Weights of a small mixture-of-experts language model, trained from scratch on English Wikipedia.
Experts: 12 experts in each of 6 layers, 160 bilinear neurons an expert, 2 picks a token, a sigmoid router.
Below are experts of layer 8 (counted from 0) of a mixture-of-experts language model. Rows are named router (the router's row for the expert), down (a neuron's output weights, with its number) and show model dimensions 0-255. Each number is 128 + 24 x the weight over its row's rms, rounded and kept within 0 to 255. Numbers have three digits each.
Before each expert's rows: "comes before" lists some tokens at least twice as common just after its tokens as in all text. This comes from a sample of Wikipedia text that the model never trained on. Tokens count by the router's weight.

# expert 2
comes before: ",", "\n", " (", " and", "'s", ".\n\n"
router:117132135164129147141146120124133121163146114144128138123157133144117147089134138122120122120118121122133128107114112139119134115123098068116133118131124138155141101156129167196099124125124123110147123132116124184125142104139111137137147152120155103173173151115141159159113154126138052135100120152097150142143115140127139111124120155156115121150117135133181156126106177108125169159080159109138131139112131130137123120120061132107158118087160124103113097110121168127142117106119111154139104113145087109125135147145094114143134076216127151106137147118191099099087114149135138144156109094109155161155128202128113119110165110121127125129137094109162120092160106140098099108111122146138161159093137095092119147147126122108119141177148106128126076096133195116145143113105118
down1:153174115122129168148122089108120122111152107114116084152146146169159121135137133092193132126140121127077120123164137127088102103162101141122160123136121121096142146132102161138134120098133141153073119177094117128113119103154109161154137112106135095145135106148133129119141079085107104116145100146111114136100112157155136120134170176137138122167100100160118147128139101116110126162128149127133097127144106161140118174087150137151151113126129109093118169084130141132112147125086182161149139144112131106113119146121157145132162108164151106162110144140142144168081170130137087119104122094102133136131186085135139078144135159102099127105113122111112132108098098166130142147123156107147129126095167129138107126162126121094134111172144179168135145076124147123144143130107097
down2:148166141107134141158096114120137227120151089111091123134160106117148096102074117148107126115123123116125116104143149113147136145152140074118096149083083142141141112143122112158113148124143152148119096154103105091164095128124148137102155130140075153154131144125138084122129130145125129143104148132140132145109095109127118104088120136115163128158077118147131108121156109125131073153127133122128138156140142111123127138144103112109097140093103141158091136121091145123124106135143161193156112127097126094120155143096112125171142157117163121150135151141115147149139159124130095121093151146147086109129123123128154157149130138152115161123121177114088102099170170169137150124127071138073136116122129177162144116099127181135112139109125146141077151145078138122129134144139107
down3:099136112119150120106126116124096029121083109145108124163136108136082107121163107129121140137114140139118160129117122128174098104131121110141160091104115153109158111100166137121130147139147105094100114087115125128095111116100136087114135138127152113074134130167158141136140157074114133135077126128134130095151148144117098117138094140131127131128134153150130142109121104110144116116137088136117127105114126111078129104166119091137116151110107164133109090116103129134137127158131100067130143173142106117146123149112161118119129195131113123098142108138114143178134124141122091122102133106106166165133110248106083123134148124148139153144124164153105137105150085127129156111169129153122109148162132158158118121165148109164136158126145140130127106126159148136149130121145138
down4:100129124113125092143134114114174169172110112120171150146126123106153093116143091131153134112096075121111147164144137115155138127091154122137114129131106143085101120143103137061146114100143080096108152118129102132100157111138146125140113158090171159107142179139143147121153147121102144158113112130095133148146115149081141131159133117131119099125132131147169162136083124106152114143144127117103100079110100124085110144146147117168125106199108120128098108158122156126132146144117136105139124122124127129137094140167130141096159182066124140099117131111155118086070117143127177136090106150141123122112127167190106113164126146104097147150135089191139133134109087130112121131131116132132131122128134120121131127123126096117123110090128172122131167092100111140122168135154098
down5:123123106181163148143163136156135187158129122116127133101131107136161138125138162104116114113122131133132109131161134129160146138116154148121141131109119148120129153116167146126159131105144131086120143146113121123125141088153129135131124112108142151125183130098152133188134178118136115074093117119078134167116118095123111152134148112097137112110129191161119160114123146100064113125128102103164140093138089147133154118142105133137121126159135167131161178167144135111152127125143130134098094082099106111145151126164114158118177088200123115093135080129163120136141086149099115115123159123118128149177143087105137092125135085129091116150108102162132131103111083163118132150144119106148099127173133133113120148136130132109154173144107177123123095132116149176155108134140127

# expert 11
comes before: " |", ".", "–", " |\n", ";", "th"
router:138132161096096101138130147185130129133119143144136129149098146139132119098117117111114117127143106128121103137160110140115189115105176100109111121101124146146114136084103083102120147100144136149132087108133139111124165137128154097103140118137125149076104137088147115107116098138129121143112109133135132104134077168108166142119177080124128132094128125117102133148108153171098129111144135211125179140138166163133113097120083167120141132157136126162144134153129123121134151116121149107127155145114163166128131096131153146122142137174116137171117124156144148167135133125129126108093084138122124124117179080104173102082138132142121195127131115111132148141123138123136149115108138121115153073142127151143117117122067074098139136161128165154161154151093082091096112140110131
down4:111163158097109129131124124151124118109153137123117157090123131084112142160158048135121177115127114160124128146184167111098150109126104121086103134168129138116102144132096159111098116149111125108119074082125128146163109089128094102103095142105146171124164097160115105137140158154087127163165147175102110175130138122122130135092122112150118095120156116141110149126132126147070108113139113124115153114130150158144128110128101133141141179125130151124158111116161178121132137126145141091179125104123132129129150100149159143096094119175115164116129131141091094159148147136117154148113177104107153120147142155116132165126139151193135152115128130095126149147132164113119110128068121138140102116100103095121144094152104116152113105145150146145133067119118113111116152145138124
down5:142108069159113090131156156099131152099107157136117137098130085109163138131141127128131112131136093114151125176146118116060097169128183150078098170116155125152123134119099134128119148109101175108141120125131138080145149134134141125189099144105118163137145104115180123128112129181139103109145146098144097152147147111141128167135160141116130105146150155126167157103141130125076123113078166108105131096152105102158163162116156096092162118139092086119147132136123128140138121134100146172098131088108143154127166139147127151127130184111135141107168156152077144160124120145144157112140145151126119112131135132116119118165112078176124108165138110135100140099164118118134125144127147158136124141143104149107131109194114092120098135123129137150122112163129128125141109121141124
down6:141175124128103132136087129129118101164096108115163092132139112133082123099097140123126121148106149128098114126133113140093107130111143140114162114137100120113090120134149104106147095118130214120103134158159141135115123104065122127141157126139090124127103084176146125138160131159141085135133142136136143095181112142122132116133176145141121145109139151116145136163184082112142143078150130168170153132121136158088186140134138105168117140132143122112126137136134166124110083120093105121136127111157155109157110146174165143146172081174102145130144127121109116113111179121153092119176154132137148110124121153113119122140107100137104129131142158110135141116149120142180128143147159145161121114093146125123081175151154125124118098112097124155136109126120071185136120147122136
down7:127156124088105113121085103169110155122123128142115147123110100126118140105136146161178144156124132102143143115105158126088106122119107130118096138134132124120135119100161162156142129138163141066112123124109152103105105116115139134148154082140142145128133089085126186119114149080118108129151103112159133086161169159115143094123075177127141098116178132120122115163133146092127138125118108147101085135117123159122126122117155173122107087129095098125095124171131116130137130100071131104153122124137144147137129140132146139093164114099111139111161108149159120101161152130153067143122144108136138102143119112118147096074159082130097137131133135131098127079187174151137110166078098156115113143152168108144161127106133132145123112158078110169133131143145140148108153122111110
down8:115167142147079122128162156085149147106114118156132125098129134107120106139133130151106137101166114109129122145111153109165136101104128128119154162088136143133119109132107138084155086139106099094077141154123112131130159125152143120136103110128163145147122144141155118141137135115091133109124131101126158142103148136152098115104107112169140137085108157172125157079159139132122075126143146077103101124100150119120152110075142158118161127144136168145162147159129107141127130142107113122127095150179083124111087145147120132118161091169116124135146089120159134077141153138108176154108144183137111135088158148126152118104111139099112118120114095146136178179160119151165111093146179115146115153120159158133163124182148124127127091129070106110160152126117138128135142161146126

# expert 8
comes before: " ", " —", " −", " +", " USA", " –"
router:122100143105169115096079163103103130149156133095151111143128121125101135119141158142093095082109125163151172151142132126149144116170117182137104118112143109105138124119169087080121118123123121126126105135135149106093068123147134117166107103126126109123099133107111132111138169114111155118131145144161139164113133122115119154162121123105135091119162120144124204119136112140115092138166095112126106154098139137096134083128172136123104158157190154123142140146148112101097103113153108139133150132119219144131146153110129120108102150025127121141122122133120122154125142127125098144125110153167129143152120021133118148105089134122145145101106134130150136120114123152112150126114119115126159163136123133100151106142135163131146110115128124116123116147114139136117129121134098
down3:121135089129143094084139112165109186130084097154106134114123134091146169126117157188132180147138139134158150130125111141126121119119108157100094101165145111133135154154112093111136094131104135118109137162072142122103151106132091121137098127129156105108159078167118112163113144130115110132130132126104138158111139143149154177125114098117136104137111161143103131064114133133155146135114087111088155142139097115092140156137169140159125098112122155098128103118151145100152128126137128132150110127112174114096139123115130149169108163117133130072127106135124161124092181136116085109109099156117124143121120068085131106177146160150144131088159156110126106131127144096151136119095157106117140081140131168166114126130142123143127131120140120129169126136140159130108193111079127
down4:174207111147098122120105142149145174147101092161133131124170151120158121139138107114139153152116118122114161125119154131121111137159113138151143117092075100138108158115124136120180144149139087136145136135196169087116107120087138126122156157086108107129117116124167135104130111072122131146132148124065123117137152132118150171158148130130166094111131133151104110149121109119147147078144095117159166124142130121100122108119103146133084121084133149114147135164110110136104127131126095137112129140140117182145085090123110092123149139087098105121122155113131171134148119141106123143092142146120141107162142124158097122123144141160108151133173102169101160139145118103124127113152150152123137092170100077134124100114113119138144155140099144141155177177093101127145089126126129
down5:110067123122117080091074126143145124132157152123118152079051118156084135120114076096120126164150133130165149132083145138107133149131111114093108148123135125149144109121130174123125134146145148112105135166105081114135096125126125132127120142102115135131133158103115138163119100133151128123097103100111108138132114096141127145127102095158123119111136174132137114125083132128158097125108094108119120120136131125131143151098134109142117142091120148104053126083124130104127119131110132184103153164140114107133093140163135146163108171093143163105130149176149132134146104130165179118175160119112143087138148123095171132124124113145112118183103155172106149131135152112139105171161163116102163129157140129148124131138091141127112127122090115152122098101173151125158124137164163
down6:134111113138137131080153130088100075098088095156143075100142113132120052166121143160122122125120147117156106116121132112138138135071115125069092134162108189108131123132106108093126096125123129122090150156136110132112126120140169102152169077095151129156121122114134128141111110113142172097107165115153147119146143084164121096080170133127136114150106109116130124109096121148129127084171146101137110125130152123100119123145158127124124134107127105143192120136143098134145112120115117128133153116085124100152134151084158115136102139186140116146121141131129132142156154122070125135107121139146162144094148193137158114120132117151140127124128109116162150114116168154100102075115132106111119170111120101138102142170107143133111143096101116158091138124133133089120103101151121
down7:109152144135133104129126108145113197141126102109145138125145168129143121118081144138130070137092141088057122124133144138106120121154116147077152110079151099140128127102081126134173153108119158175116093140134172131135132141194105120108103113139132198172127147117118152119156109139092135093107164108121105134121134145119095128114142115129142119123142119132148131147120100124116121115106102133157119107150131096105109097141117141129157108122114081122107094109105120106129122126093124097141088114140082100095091118127129141150118123126108111159174132137137148110142082115113109123098142138111115118090100127110116141092131141100140124139062140129125149104130102126109109090170110152135156089140152077151153105126176165099112106144067120150117087134091107100091114141134105

# expert 1
comes before: "-", "|", "==", "2", "0", "4"
router:094151102136145148119084119099117126117104138108140116114160116079102113140145080063100136133150124118106122112131136142110063120142143162121153116117122117135144164081144132121117176108145127136116118120143154133138158131183083122156123144105111102152106130113135130150135105126152179120150090166109100150132125151162142146178141135133136185094125135175126121108137138084168107138180118101104096128144147121116124144160109129127121100150134135106143116146122140123142112120092087130091124153135093084150134144105140133150121164080141119148132110144130119146163131153110134145069153173144121116105168077131145126130120141119119114118080135093131159177114091092144158121150122162094123087172106073129115103124133123142102126086094108149130152145105152174122137123106169
down4:126125100138096106145137111116105112130113122130135159137140118162148128104088144123084137128107113113080131113122135119103149142092087108124137121114161121148153079102127122150161134119102170064102112147148118126155105152135138123120145163122129123089139121095114156129104122124137136119149139166094107099144103163143121079123111116163179167126151103184109179109175136119169121136150135097113160125085145134129105156136169142103116141111113173109161162150123125134187133146163183126150124080134111146144089110103119095153155123197140081145107136126145088106148115110142143127086087143138140124148103103172118094128123132135131134145152111153174171142140099113133129133159160116090116143129152126118071140108119107128130141137124103126126148098136153101142184166142143
down5:141138117132109146118081134065134182122156144178119097149162107087145113089119128140119153175127111110119116125149136119115148130128131140127120125152108083107122104089128114114129116144099161146126111116122135090132121105149113112120106160149144149119110183133131122111096105096111124119127050124098154093163139185167120101134137147163114103144144101125141132131147167112135144166112101124125148131112170119111138115131109086119143141072136129136119174140120120153108115120107125114117109158066137164156133086155107172098158161146131125134116138176094128072129138117143144121097142133103134152100141142097069114072132145125110171135136118144166130140161136151147154142122111107140122110117118173067148144062114137130132141164131146134144101100148121139086139109159141
down6:153171104137114111153115138132112094121107129104102154126145174106136132099130167093161126101155134120097154085159127144118113143089117094108137160127121123107106129161116114137132136114129126103168153150145139153170136178128138186139140141148115172133107162162130161133161141157135148129095175117127127080098123126146123118136108129092142132136110109161133170135153188147088124130120132137151113105122123112096129173123135099129108104125110150136148137108142145087119149105106166157154105098136121129103122133139127135136125132150100170170139055187167169084124097133141114164118104106171114109139116098118141127111100127137114160130110086125104112175137097155092121132111166069127084117150112129154113132145163115105112155145128115120130169086115076119143136125080155
down7:126073146101122102153164138146096089088154133134120114093159107060114111135097147156129089110117154143165117145153102097135145089156176144191079128158138131119130146138145175131150129163118124116139153126076111100117123166145113123159110121149115153112133112154150103112134119130120096142152124084114109133111098119086159103146134143133093117133141135173161137161145154137146107140082125087123175117122124177126141092134138149141108126089098100145156111115151119121121122109155160130134131131147104114094152096130127150091138095174149044106132159129134122154136138134149150133088145099172114093129112137120146141139118125114152134132146111128130196106120113150162132149169155130177106073149129138117118110100104117118108095140138130164146133124146155133135103103133128
down8:115106132139150119089162146152103000133164108097145095134118134144132167150143141137114160131153135099094098142115130097127116131108123120099123115104125130130132109146158115086135148147136123129134095131141117124115117156147125135105139117108100130168140103144123111101138095097160139128148097085097130147135104101153093135151114153139115126113104108125137089120127123124148120148137158135132129120110128115172113135113139141135137141133164153138165122139134169137130136120136145099135129117147122080165077124146153143116139138137124110115136160145069139109138152116121063136143111107139129098104123135182119173156133111129126119124138112121098090133142110152139117140102132150099110107154117116128155101105101151175096104156155108143096139089162123123124149146105129